Below are experts of layer 4 (counted from 0) of a mixture-of-experts language model. Rows are named down (a neuron's output weights, with its number) and show model dimensions 0-255. Each number is 128 + 24 x the weight over its row's rms, rounded and kept within 0 to 255. Numbers have three digits each.
Before each expert's rows: "comes before" lists some tokens at least twice as common just after its tokens as in all text. This comes from a sample of Wikipedia text that the model never trained on. Tokens count by the router's weight.

# expert 195
comes before: "-", "or", "a", "e", "|", "4"
down0:137105168126166119162134191091123129091147130120172152117161089092148118107125183111107139144137111173099129119116134130113141116107132132172095134123131151141111106113152143126095109118160116115138155172148121141140168135149119145119104086111153123128154108147105116122131129132122113099161123107172159129110078155124138121104163116148085102131142147145129138152138072111165132134143146157137134121073114122127119129140152135123110094108135132146166108156113099117073163123134122145142134095131123117123056151132163131124085115109116125181126087093129082080130117141076104124140129113117145100130088138144177106166086119140133116133158111100125149170137120100115108114123157129141151090155127183126108082157126130170135102098151109128142177106148115143125107158106168
down1:168112146106120106134090149115084136123102124111138138119133142131128129141097150131085079130140116137154112139132153151111116134152157134160157145120100117139130126106140160128085135125143150141124099171174127085108107145140136128155150095145124137149116129114105095133165134101165163091113117161154174130137129140164161096144168141133108135151131156128143140139146146087106133118122117126095141154139111132131151156116111127146156162134148166129101068110135132156114183140115122119183111103157141081137100145134131150163106141120063163165133120124087138103159140132126132196118097096103135135120132153104185125172105147122122114129139116088131159124114125116105120093112167106127135055132145117140153102170172147127130100077169113112147088123152163091163139134111163
down2:172103140092113106112095121154098176114086131148149142128143140110133152083115155162142106146135100112096127095128141181113103105136134116143128116085121150152137151175077105106159118106134157163149115113114129137106156173110112110113130117103093108148112157108104099114096159149122108128111147130131155140114148123158101066140105138110160100088108128120099163111074106099052138155100149114144128105142142125144143122126121108104116099113124078095094124157172123126156095118125087086163129079129157110111089163070180135117131134129126170144150145113115135092150162111121132126116133119168121103127161130111109117123184103121165169123103124120117117115122110128122084108113148185115130110155111109118118065122110119119124144118117117142117131116150121133118117131111142
down3:130119118107138093167129119131108138155155070136120138103128123120095166091141117151148147176110144117133145136129166156181167130159111157105139142128129143134071132092123089121146122113101150155107120169094099113074112181117143124165101166137072135113144114099147129142138103146130106141154121089134147134157122116161110162132093144156124137108117171156119122124124144097139140107160097144119131127116110101104134120097129123147120112110120127172141119095187125106185062099119103101177149136103134117180118133090119125107079118149113115101163159140088131102153153116138110133091122149126111143130110156148118144126108085110089112149148162183108139136172131160122124126114124142110133145149153113135107186148124118158140114128159123106188120127101142109115103108125132
down4:082118132084130175150106102116103124090123110192127170152104143110112132102170121088159113153142103100139111143119134077159134149146113123127127148158149111135129105111100133135120146127188138160109141107135118152082139103136138127077125107133129164130121124184173124158143141114143077139157107161162115131128120107119129125130105125126112136125148145116111129136138111166155128169098136134129125095111115113171094143098149123111143114154147050123150122106156127144139138122136104127141120159118098133164134150106119093149067129096128094108143169171151118149184141118128063126109114158130116171104102134160106149110174126147069146165123157118062110111099095144133131120136117140146118116136138135087133133134128106133161105162129148077120112121165107142125127120110137
down5:138157117127082154153141143184119151148139122140104146133113121156125112142133160153140157105147117082124126113172129112105136116087136155126133099139102105129141109127165139135103103074128120106164121121145128192158119151108122148125153077122077112117097149095103143113127191143112114117113114133078115124112142110146120084145170126119132113140111133112141121122137107137135117104071121106153159136108165131149121149135130112156120112136125113161175116125154083124130068142147107085156145107134120170181152143109141120133136134105130124102102183111088124117110170124156133153129122171113131167108058136152160127141153135094114106114093111129136189107136133135104186099112167148139119166114118141116120140128149159128138125171110142092135091099084122129078135130149128
down6:121062163142116122112166157129135178174072136113115196129152113097112181133106127127101112152139099120072141130156141151139155117151109120144133117132111128101124122110126149164090110117142107117155082090128114126102132175110132137169153175121120121149127122141117103109140120106116149162121152202112124141132171148156192132143123162108157149134100113136118098124156134099153146080095113128164119132127120149161105132107087154104175119137171106131173157120165132144165107113151133114104149108119141140133114105128153151153186125139136115129103143121154146149108133140139104124148134115143105147072135151125122111112112136106109106138132128096126157097130127167162093161153098107117136141097090140156142150114120131113153118108129098115088128098101108136156106105086103
down7:099157143104124148156119122141119135121153120129129147130112118126126124126139101063148107146139106107149151129117117101168172136130090113139121148128126117112116117088138095126111090124136131135063146125133083108108150117133109149126130152110129161134104159140148113125146085127118132147127108146147081157143133115114107145103124147148120145183138120159153151086143079136174142132145134126125093182081108113159107104125138152129167099117136127134155146132155109135174125114151143172117161117118121084186128133120130123136074137076168120085130162169139104138148143137125107092096149137116115173131102120154173119133120116157051112147161134119124138150130134112120096125142111160071133119154172184087134192140110132122132105168156128089128133146153111129173108114150119
down8:172117142149183133166163117163154081158136130115131152127100132127152144117102098178167144087148143069153156142155135136165155091129096103139130121176133136155120126134168128109155167177120145133126175103145113111131152086138111095174111120137110152133104125150156125124127123160145112117140100115108107137103111104132096121129145095105108142153093155117149108153118133148078164135114121155122126124142151122161139151151168128144110146132149131154098123118148142109129137137073165143116171099109090140109076159078145135118162100183116099130111119136151148082142076157148123127103151143112127155145082139161107157117114098119136134148111132125114108152119113162140135084100091117103171117140107136145129078151124134117120130153099162116119145110100146125171149144116094
down9:131148153105123157094107104127145127145114167148132124151114126112099089076098134147174153127104131110130110111123131156123145143154108092106092126093129120131119177121068112106147149155125132142127114123114083101111121167098176105111117169103097140139095141136130153148055116104158099160126130124129128121108145107143145145125112097114133151126129109124124089126121153133125137112104142099158144131182135095147090120114134128129143151082154080136111141139158082096115102138121080100139161129115124126131091122111111110130115128116145106139124170131127177159135136079122101141103126180188130186163150120101104134125112168108115122147130145137108078117149135085138093146138112133119174143121119113174126159181097139143116131112108149091115106125085116201119138131116116
down10:107086107146096115087110122108186145106154174131142139139113112156127130149102117155155107110110123123106148133138127158149144134162105087129089134127148140139134123092118083121142139139090137182067140106152095119154156134081142128127121129142132129124094112125161154112150121117135124156163108121119118111137102181085118093109120173128149070152131113115134144080114128137113121091145091135116159104120142108105107122132139189062120126087110149124124144110120129110138124099137124112130170152124114119101125105124154138123132069126112129092114157108145151101085126164139162142110135161162154140145105128140142130114127110105108138094159140069139128106077157130127064096108128170152139121138155109128078144128125102158157117143117122143088078136137145180131130158131162
down11:121128109130130096112124154109134128135141117137130126142139095127100127165151121138169177125147072096123092111089115152106165137162090159131147138102136103075104112146119117146114133114127147119122070119147141093133164134144107140160134158134140110143148092077145128079111127134149120147102123134133088145102143103136126107161167131152118130133137146123135179114165131127130139092136125140191121124134114130118113115103122142118060083132125125115160168126111141128107114158119113089109114155155106135115161129192073135112062188144107123127118108111119128140169130131165127125158142105128132151104123105097150111143092135132124119132137145183129076116110114191165106120116124151172104088099111122071140129101145164145118124147082108126148118093133086153138130121106145
down12:103090138118117130104082121137129084084146104096083150117141120133153136093151150148142113100113164130122142080087119121149151142137155117163126165161097139102089138081084183115126160135113082153132102135169165138119109140156135130102124135147108133107124129111117155094144102139116123111172107108181123101107119124128142126162089156112114114093135137108106159129157105096149132154161131153146154134090150127127110110151097144150176135115106128091173104124100122131095142173126107152192083122150127101147133152121112121152125155140082172113118149112128137144108122087097107157088172110122122106096152109167139115161182110124127146152137124152147134133143177125130116155117134136143116127119162120112101144123102141149100100144143142177168174136139156094107113145146121
down13:138151179128102088109141150137159142131102144143145118104132132154139135106110150117083155140113140122128187107198108147110180119122129159155104130163144167118114164120103130098148096130105141098136143123162132095124133107112108143144131108161153156147141099136133071094142140110154146125125160148139113144087121088150126103096123167162158145145128147171114156170103105147110152143112151161145101163119086153143127168160150116151203136134155109094114160132126153144122125115113081156108142112161136075130145138097114140110134142120123148089132126098124107095111147124129178139131165144086128124104118176159106146164104134127142179140135110130122107155118107112103149175087117092111141125110111123151122167086104167137100152131113137112161099118120106110151130127141145
down14:129191130146144109123088125125128128136151171144112136129113118092160059161128105114122132134146101113109171162104146113175087132132144097118120115115156123134169112173101086112150165153128125115097172164151132129149116107144120116121110120125157143119103122147148097116108106151114098138178122097137141114135141137135138148078107108132128111165111128084098138072136136120126120144073128119082076085147093147089173116110124126136094131158106090124142060146101108131116077131134099124163123158140128152125124122141144098151153147115131156128104115143125125145131122122125158120170121100095100147146123143128146137127137151118138130093184150129107135149085135175135124152115144141191100081112155151184123112108162115122141172151135131125114140130171126119120115106089128
down15:129153154108130144160102119102121070127118141092128160143058153151151119098156140140092110125097171099145096118098139069109110139146127108134147127121138125129181138133109114113110135116108138151140115120101088125154144112127100147121134153131142164110116165168154124108130111150149113122093139086123101162120122119135128165101156092147110107135102108131112135118099120112116116135122135124101135126135086151122118126133166128158172117131107104178166103053094137118104128107106160124116125176126096135123107103132118068124069181127105086103137099115166158141117125137176084123139117133174098162120172103131112123123140163173105126176108141088154113116130143133169123183112161155170114132122145119114115150141142091092118163132143127140126120108135149141096133128140124
down16:122136137131147112134152119150094149118153116092076152117149092120148137098113146116125126162137163136127159139171105086165185132131109123122108088124104091069128144067120107131124112132133108180126144117115141143126139166101100130171122119086149164151145129106152149100138149158139123108138079091126139129114146061121159140132123131173119124159144114149115137143171105129176097087110083137135104113126110112130123126123120147155166130133131144147138131123150119106122096104163129139081135137118113084168121150128127106083099103110128119119141157153098109120130102110125124124119131108109097172154129125163163162115101120146067093152169138147136130172133097131085128115109143112110116118150138130128117206135143174134151094133158139122165147112115140154129130083079115

# expert 73
comes before: "-", "|", "\n", "==", "The", "==="
down0:165087146132109148130117136164155109123143121111110146150150142094114144111129134108123158136165115085117076127088120145145091136117091121122111165126125096125142160132093136142159099120138121165131136168138142111121177096110179154085106159143125153156117112131126104139148139114085096126144107112115107136130101117119092104086143146112104081148185143136130094100162145091103142144111100140111104125134128150100096086167103115092141072144122140132116124113082106130126106154108130082113133116107117114109159142105132119114115109147122118108130114087152145107145157117155137132118103157089137195149120139129137184155120134103087200094150095122133118118108112069125115109111139125125174137089110109098107141151132088163137120151127162154162149117140142135139142113075139
down1:131135144111115118157133117094166107130158100113142177106138146086158126126054113111085116141134114137142098125135108109120140114138108106148122118155058150114160150113120134143139129118104127132143143131187129150126115098152152156117138144147104113097119138112112129124115172121099133115141107135070124125122101126148116114104143097164205142119170140128096126106144132134117129142115124097170167076111167168131151101101166164187140175110129139161081142146110104123107118156144138126092170114129146108109097163078079139117131134110104095128111129133160120134109124141115141101136111092175107147181116111149180164118161135141139140126122131101134136098111154158151098175125139148129140097092118128146158124113128116095143145082090122144099099122145141126118157118132160
down2:134089087115130110113111077135087106138128106153116142125149111106115170109159151138125124178171112138174131142184073156147126183123140105105184177119144095137114115137098103177130137104121123158121085079144136100159158109116124143121129144135143160106138142111105102132093126112130104090149124142122126152165102151108122117122120169096072102127148122142153146118117126163134155128088143163130125127125064092134108140117076161092156113131146113154120147134132131143118129131156149162141157131139168158116118141128121107156142113078160157128129137116149134169110110108121112169108143102124149126110123149106106084162185125130092146165152102127152123128110093168127157133108123127118125175119131129117093127123114110151141170141181131126119126152148145137114109170164103
down3:123112118162071111114115134148119128099152147161142082121100115103154129128151137136157152103114150130141161102138121181130120110122169086133122151141156126123174150111140136123131140125085153133129138145107118121128140153107138095120167131136106136156118134126111090178117092172136147109112100140165171134104133157126128145088091134123154142149152093111127144107161164082125118112150113128120133181133135098120119158125132111137111155144156140112085065138150185124142107154090166232150112128124170141160101158132154114148122103109088145141119120111125140146136156115109130110131134094102163092120136166121116091107142138105126135138116096116141124102115115130188152131129149163085089103151103088163145130104109113102180102147101121136150131148140095159112132154130138
down4:130148171132119108105149127141144111113166104104143117084093122138090133103132154120136095100138107153152133167167085130121120120164066126140129131164107159115158103154085103127160133106164109119112155103098129117122126102123094124148159077152142154140119146156172139124128159084145113159136125099123103114161124158139157099129090132115126183100129143135134095147125090137153128145138136106112135105137109123144123107153100096140109083131082126096141128151138130133102137089115075041164142137146128088116135099078144118079155152132182093127097143116123106132120167161104113135107162116137152142169097133105167167124114135130120183115126146087113121134131145120080095134153119151159159153119149141127123132135168152122105124113133113105176136128105099128139124127139120
down5:127142131114096133095131139143137155109071139109156161091120131142119112122165099140161181088108141108096174098099126126140155100104140180130125095098146148127157129122165139114129141141134094121130110166129139137117105136118130129182124120095180088125109168118116151109160077151117127095102166179158111117083158139134120144163127125159113147115088104093107088150112134104134170127113142106145144135100147146136156123125158099150130187135107140156122131088129173153134119123109110159100118113098154176129146099144126122144133126139089091119126151134100146138119118147129137146128119152083118105133078118133102131062159194121132127102111142152122124132102177142127091131183134109133118100164135143149114115114157145140155104123079141102121121096131100140119148103099150
down6:108105107125134179141097133126133130145128074138144197090172091132115108114133133135122120135135159169144118124117163107154123113131116128127101130117132104133137121091102123175114130080131099109139109154130115126135111121139088132121104107093189120081122112125116095154203117148099132138117186051098091128145103114153119120124134143154108131148148106124086122126104088115120149152152071165097138145148142113135142100129140151125090140112135113136128162120113114143126146099150130068123145130114134118140133146144095125117116137120102116122167150127130114118164176133152117140098085145121144157128083115136143192169123112185107116093135100125136135144117129048101114130112144110148129141118122138118124128117125119137081185115139105134089111116094149092113161122126135
down7:142155188141171116080137152145123092103111119117119150121158118143107125121137158104155155122143145145163184146106141117127127097154127150155099091079138157139132131136136134118092118156165112154111147113104099115075169129138140132126137083128133126152109138150163135102164198113138135129098127086082163142150126134122118124090125121174160131120159131145118129134123139109094106114209126120104158179139121150167141123157157061112170079110124100146114141188141147120160086118129089066136089133138112143116121106127126129109139128167146173131132133180138141146164158120134156155119114146129082139117120092091112100123111111104121118130121111146136138108152135085140122072149125137110136118141122118115168118127125123134137142147136143144125090104107125102138121130122120
down8:167159113108127137188104104115107104174136107116128138153121135164117169114139113096076132180115147101126098131158127120133147162168133156132118173106111120141073156131130155132135142134157135125165130145137129130144122105177103143124124135140138131095138072149127173109130203092113114131147155110097090128173109094099104161108154145106112088139123111165133152161086138142134132131102121113126117119149120153115126132124109181105138101133134113116121153100118099144109162131164144087127132112120114141089172117138097115108099121148175110120130135133123115088101149109142136112072106121118084148135154104168142127142084125141091089119148125123168161144120125149106116133120142136183157131123130119113120115095136163116105168136206120117083121123133138087120114144160124
down9:116145103134107141173110142128108159149139106138119140157104109107132136155140141147104131140126103165108186122117127136151125122141116139141127137115111139153128136126109123157079145130136166150103074108147164152122069153137166134159144094121123119069123126143131105142072133166112143140179133127136137122101154152096132159146122111139138124087132122098129119068086140169092117103140130138188115151101150120168131125118151111145120160134167156109112140128177101126120103137111128072115137112129148151149122182149106122184134117136128144113135137156153093159122123151109085121139119177129127133115158111152164117135120190102120142109073093135120122089139149111154078116125147144135136107109142128123098124129143141118073122135160132098122119147103169171154164097141192
down10:159157113172101138157170102102162110136101154174134137170160113118129113119085121127102134106129109135069180059143158114095112158127168138112108138132128184149124142112130130080116137139116121148146063113136101109173121152078157078163100153088150101158142111137146156095146132137127105153100126152108177137123151138104159125143149101101119074113104137113106125145118122132140126101126111101148118122113088170136100124132094118132124137114108146155149119126126079085120151130144127164097132089148125128119133126128166140124158139168145147118174132097127143131153128105107120119177114121133107107107152125099125101131178082108138156124091142174132098141143134120147121116113118143136143132112152089092155155133139131077145144140111141173102122150130136123158157157128133
down11:141135145131106093147117147142132107117151167136135154124166148094136099136117110090136112124136085114124118183162072149126123110123129079147128105126143127102129157119160114143159160114111173139159147130153081140128116123178149137063109122143114105110122077084127118158117158102099167125123163087112125113121127106145157090094133154168134144115121099132087141136135132166122182135118128163154119108108137148138108090144140138160159092088105143163129176095121117177164144149119142146132143121109141118148115144110094130113158150109123106145115147141133136114134145174110147140088133133145144136149124116168126102166098117165164120149108099119133139108175105137148142187114141131119129138104121139128152171127138069062104135147071100144090159106150155135120120132142134
down12:099094124136143170125073126134103107086113163166144144149134126110148128119134146104121169115130118091145126108096127145136082096109151125103144127120138167137124128086140114128146155061097146143088115156124102128111140154125116148113116111147160122117147134122136117195138147153117157123062147122124154092095122115116107154121119092135099082122126135097142174161134123134124125069114109162106114139135106144127129104137131177120130141095132098115116118103136150129110123148124101107076167123111157154154107121131120120115101129109092176154196147132125166135138111151140131118135083117143114113150118124144126169130090072127153094155096121159142103105157098111098150143132157126111134107170104159086143144149122143090137169140146095140117153120112207108121139091146140
down13:127117138135156099164163122120133136151145113132149146067139081143142128107102152100155133121133116175125183105154111113128073146151150089154159089138113137169110133151130121120169152096101148166107099167138150111145154115102149116211184151111139114138113154137132145129111123146137144133127122185123158101144115158130151099139132106142127175126119138121083125150133125122097123092148128129186151122097167130179111169130135139130145166144104135116116171120104091090158116146149125114081102117114127105130112119085142120128148153102128105132136148108144145132118138107128088134181139125137136128119137136102143138115107093129172144154094132148100111113093127094113115130126156163082086106101130160098129124127126166097145095130140133136093118170117137126166151084116168
down14:128098145101086134110109112147120123127137122117134174126131128106098172123116156120131132126172179093109126124140158151149109148165141087093121143097159123115117125111126194111107095099150156136137127151111114149131128118099124112088062119147118107151150134174144094105165195125120073079090097071147106180166146106164144130123083165143135115119133138130101139110103142122136160144135103142136113097131096164145151098171108124056137080135101152114140129124142148127094132133119143102116122132151141107097136150126130138133096126142162138105134137080140120107121154155133141135087121117145097123140154112102132167139168144140126102069094089105143139143104168121120129092110148149125138157144132144123128126129166107131171132128152117115146104138166101122100126090116136
down15:182121130124100170135111124120132134114129112134161134164118096130153197105114149093115158120119157103118122113146133120114115143141137104112154087121109123104152138096106133146125111112130123147159129103141108162129123070162192116109108136142161155125140112103123127137113151140127140094152139110138110160119118103118096126123115073184198115146118151131123200129111107123120149115101116173133097109108141118132089121150126123099117131135136113109108085161141131145156137154124104154092129100132150137133062187157090187131122107146095102084126171144142163089096163110121163114085110125156123125155165150141106150136114135104127138101104089085121130111106117113137102100134159151137152120131116116172129142151166103125150151155100104119108111089137143130124166104152141
down16:141088168099163092110144160124093125151123155127134113101139135127134127112132092164112136160080162108115128159116141126143092114103169176167106107146140131137116125139143102138157145167145139151146152099125083124136171144113093125104150120134119111099093126115133148083111151114109169120114167131140111127115087068150130136104171168092114091183131151102153167114120125116160165150115111174141107104134136137156114157173145180149107167129147169121122130132130159126128103169123138089129129093125126098149105152149091133086108128120149120163107117102133109157104144139142109133128162114097134070138141113157149104092079140156160115152111132138143159144122096176137148121120117117089131109148128147148151091121101137153115129149136085149147162110098134098102135128164151

# expert 20
comes before: " 19", ",", " 18", " 2025", " 2015", " 2019"
down0:127104145112121114116138120123123151159094130072143084096138141094113184103140112126141129107143159137115145158104114158131116138093128116111135115157114131103138130124109109129149128115130163100113135156088134091132123146093095138135116212110100120115145128149140105123158037115109117135095073098095113101134140118140122129124158115135091119123114188138090091139117107088142146157124155154106117136161154165119110142121121130166164153164139092129153126158139134152109129080188127117143112159109122134088135107096101146115088129109148130131168139148146146125111109148148160109113106118142091114123126130143177108144138136121144085137127121132119118174100120153156116164126156105084172080138158133117136113109136118120109075136144134160117100136159100104186162122145136
down1:138128094121105128130132146121077133121113150101118113146168113140120122125113058137151117136097138115125089143120113111103103147117110132123139099145090125083125167120125149109134143100158123102116145103101095169105112124131171184115129122102087126122127122143136125151138118128179098168143096160113126139127124123118112123137131141185124125130123150127143137118116173101165165088096110119113186118124115117143178156145139174139113112125144108177119139122137134126108111138155182066171130143125112102182160082145107107122104158062137115121079131131149109126146142094141110125149138135113132160079127124133170150144135107160089151106096145133190166121129174125152112134153159100154130130123122154131110129148161171107134106148127123103174114169139114096113115123085126
down2:152155078086150083117052142113156099092132095113126096109130125124090126122145112125123108126157105134135111140140132127129130120127156160131112138146119109118119108141107042084135184118151135133148127159096163073095104139096098163120091146160094120094128152155111117124138126153147114150157120157139093129135122103096117111158119146143090114106120167173095114148139092129145154110123113130115129157068166161138171152122155193095129136101127113121179117133101131131120141097149160115092124140129137143139154115173122124158129167132120102138104124140117147131118134125153124130123164132129105138108098127086139123101134114116134101166123108149130137108085127136113121151089110175148109131135138117117146090094136080108065101182137137129128129164117129104102145139135109
down3:078115126143163149114117118137143107134103124156095127173104106150135156117130125101097076131113127122121119135151172069126149161123136119134156098152118116095107128115140146140142124112145126144145161176103128135130115136137105105106116171081118124131089134163114113117112120119166186160089123125143113119177090124102119135106156088108118153144119087166164141094131100133151108123184136118091092156146142100126142171087157160148111103104110121144160130068098149101126140111134085113104160168116124123090143136159062060126128130130100120119130129132144127137130151138146138149122119111143121091109129127119153159135121082160132121106122132121150120112133107110122112142110105141127107183107134141131141161156124130140129135111082080178172143121158104095086126116084152
down4:163105169143097171114093122134133133102169148146139155118149124164166105108193129106140117128091103116140145132167121119169148146116098170125144104156132121109115141141111138138107131060163162137098132155132125120117115129172140119145147113125110123138104111185136150134103163141158115145143094123122156136106143124074129114142111110126147150152123152136137121113110135091163100067107139133097137148085131103145125135145123147099119130131165137119127067126152143141149159141144116097129091120112166145147148123136143110101116106103135184109132134121096127103153118124168119130133129136171161127113128166092160122176130116137126119098124140084152142119161124134118099167092095103109137151154137161151099106128106089053135084120061172077148111114153133132135145143117124
down5:135148140106105086124138104170125130115120104126132135135079138127100178106142127124137123157181142137142125074155127102121119108139142111145128153075117084136122145135092114128146157134148078137145164141096099125122099142170076105137129130164159185140132131154122162111151139142103098117117133138127120161155102125139161124110128159135109136145132137103127128118142120096131159123172107106133114100117143119085149107118127080110117102141077102131111140103105128136116141149111097103104129153150155127153116098095163159121080152114205131115126140155144139106077139114104105165132117110159169114149136083139141153143146118104115129145100152160152144119166113135095108077107131121118121123097107107105152103095139113175094166167186119132147140190109113144147140147108085
down6:116083111155112123138121145162145140177110125110116113110132075158127152163161123158134170097111176138120099124111130132138127132122130177142165122121126165117111104076147139129131119061123141137134116143107104144114134128096140119153100141124166134129166136179150114117135061107126137147115122091128127129119168155114104105150125152166117140128097144102084107149144143115155166139156120123135126121158125154139132149118101145148140128201156156160121088120105107130124092113156123139095123147126111157112084110163134140137122141132199135162109075158160096117143154166139146136127124146131178162095113142130139096113145128087110108103122153097104141128115138142115130148114163111123112150169117127165081078135188117164121070146136125139128077126133108136105139139122104
down7:130122106126181095120113096134186110146086137159102166170119126108124112089138175126102101088128110156152101135104136113122137095139106122107152120082125145119098129130123138092162150114110130072145152133108152138118135088167136181174103119099160097183135137142168170185147142118128108132134154120114120148126155170095191129088120175144134159089130114115123115129156145104114152184145128096124108136139090116126139089126132147085089123144110126132115161153101140080124074144161141100118132111122138160162125110147161141140158100138117151100117153133128154086138147118093146093117120138138169148113118114106111152128103132167108139110107142181128114123172119097134108118124143120114110141124121170149135120172122145112129147126123122097120133121109143129147118080118111
down8:098107105096110134146157135126089117129134121138095125138130124137131127090126102112105102135120148178134114146135147152130121139162125092154107162105068127127093105154147110148153111119115125087060142106098125032134102144139087127141121090102115120127113179131150079136154154165127146150135133139134111084173116119151119149125102137162143114175120136197148126141143143126140129119152153113146141129107135119148121185071152146143154102107137085152166119147137130170108095097097099073163135146124135130119143156161086079114124107090095097166137133104124156126118160126155097119089131137129112121127141167132147131144125084147091151104134140098156133130119134145087131131116126091119110097117108115148169117102135111107123131114165121126101147130110137091126101117147125
down9:131128176116184131141163133128124132114107182144181180155150119145142110152163119137127076098098148158142120142114134125172153088160118138121141149140147130146133142139107139136135122141154138132127114129135161173162118163130136111120192080115122159141096149150143099135103182142139091124168095168100160139106121140122119142145096129152163153167141135115117102129175122150166073123082118118142144093135145117123130166117107105136109125133128131106158117130127121110132130164144141155091134087078164188114117132137171115129149134066124115146122106127169123130136147131135132130154125123164151078126135143123156115165141129170165130125141102118108141126139156110172149141164149094160150150109136156119162087129064086141154099116109123117120125138098126112149115107143134
down10:141119130128135136147120132118134155127141168163126142161125134151128142179110136137088114151149101133117109138124164098079104105203152145161129153097149110119123124110112126089108103124110119169147106130160153156125110122138157090095145091156179169137097098077124173150100169143144173126121159151145145148118119124136140127103130116120194144131119103106153189116140126153129138136130143109121129094095121119113123107097100161160114136133129148146117132089120124135146164146062136127155115115138127140112127144134122062127180113130106155125110075109100110111150111119124100107129122120116124177101078123127113159099119140100133194139094103109143147115137128127067137098111109138161096159106094132120122122129107165148108148127116132130136155122094128110068098132116106
down11:148122122111121147158190128130139176147134133117106103143124146111113190116129095143114171152171125110137156174103122159117093149146098148144151117146093084174142155121147103116105116157152146132102135128102125103093124138117110124122140142154129140155161140110131113146115015123144097171133092124127117134088117134110138096131143123133127113126126114155131108128140108128153119124122121113135129125116105146161186152150112150136157154113108128147135153137108118124135098127131113162153134061100137124112160116088080124105145133141122135116136166168113148114145083139123090189130143145093089142143152141108114082183133154132137136147124110145144157173146157148165075153100155093126139072122143111123139121090121137131110129169127153120155111144146140110176147124148129
down12:153119146137143144175136138147118138084109109063144121116115091136090081126149085096130153147147123109110143101163131115085106151117133165148148131138093118124168127114131136126113158136148106137129127147158176123077136120137152114104103090186159112125136105161086106139104121150138093115164130159135115119102148116068141054083136110101105148159148120107145129150127107140125132108151157121143138136106103102132125077126119142102132107131145087113151094106108105148149157125108145115038133099120103136098159121142127148115129120182173122127110151145146128165139109131111093158100109165108137126166104097119128157118146142139129147136148137136125182122121104107139105145137125126117160129131154122126150106122145085086136107130100099096127157134079168108097106104141113
down13:095122101108124168149118132124106142143163124138156143135117133094160119172107125131122088087124138142121137160109154071141092114143119115119111126139120184058108146090105138121127143107121124138201146191159154138145119121131163164134122134139173135094139089138113132123144161120127151161117113116144156127156147114148131143125149125189150116127116154116138123100149122132170140136134119103136119113144145115136123124138120136164110127125184134124132113105153129143133135118122123159115072134132131102118100149176143085157122109074132131118123106116156148107088169095142119077110098129132145139118127123169106195109114085147169091153143114113100131082116119128120104149120129167105130147119068136148095132173114108117187117126112118148112099127096093092100112113102089
down14:132135077136141119106122092125116142125100139114138112123129117155066164197094143117134156099143155140151096133100085143102151131104119125126125087090124168119115111157100149118141131103079131097167113098142106168177117113107151147122115127101124144149138135129129109130123166104132117153129121103159131123115092107142088141157115141117092116111136112111097116143142129160135126125101129105161148129124125151151121152144141192152117134117131084173125108085158076146133097056126116133136099161129181151171082144106109153116120151094111111114116140097125155129108110114110119134145111146148142143100150087138159137172145109172104088143139095163122116133135147127123163127118138128070149113164137145148143174114135153119121070109152140157079119157119151129097127101162123
down15:113125148109172148142133140074141138104103113131129106117113130085143141097157099149136105122118098118088121090104114123137112145197096171134162108126111147161131079155109112103137091129096124152143116141120118157132120110098104162120143089127171153111158150120088127084136123143124164108100158173127111133110138104120107110153149140146150138111146122074135093122152122126126118137099114098130156095081120120087121124126150100145127142136157146146143144100141113164145152152095170111118119119126112135094110129122153109141120105107176116120108105123171129092080134135127102116161109136126149111133092115158166145077137186134153091134162181137155120110127126134090182145134126109099142152147146114124067146166109118111138073129126126119159142129098109140121124153091062
down16:128125084102128163121129095101094105141138125129100167164149099112137127128114140112099150171150141114107092144153105130118147124153119113082141160103167092109115117119144138151121132134164141117120141144094122140117091102103126144157126175092135117157106174094097112098174072086158142118126129139121087133130125130148131153122097143150145138131147126111152156140098091155112107107176141147131144149122128072185186137165182190118159123091110160143107100144124148128114101111153086119105115122129130142138140139129113122118098080119126102090063135104119148150105116132128104116117142164133135125121149109146078145093137121140159140191143115157151120162134158167159146142146157157134115141100095133137117131104110155098131168161108099128122093155101135111150123132123138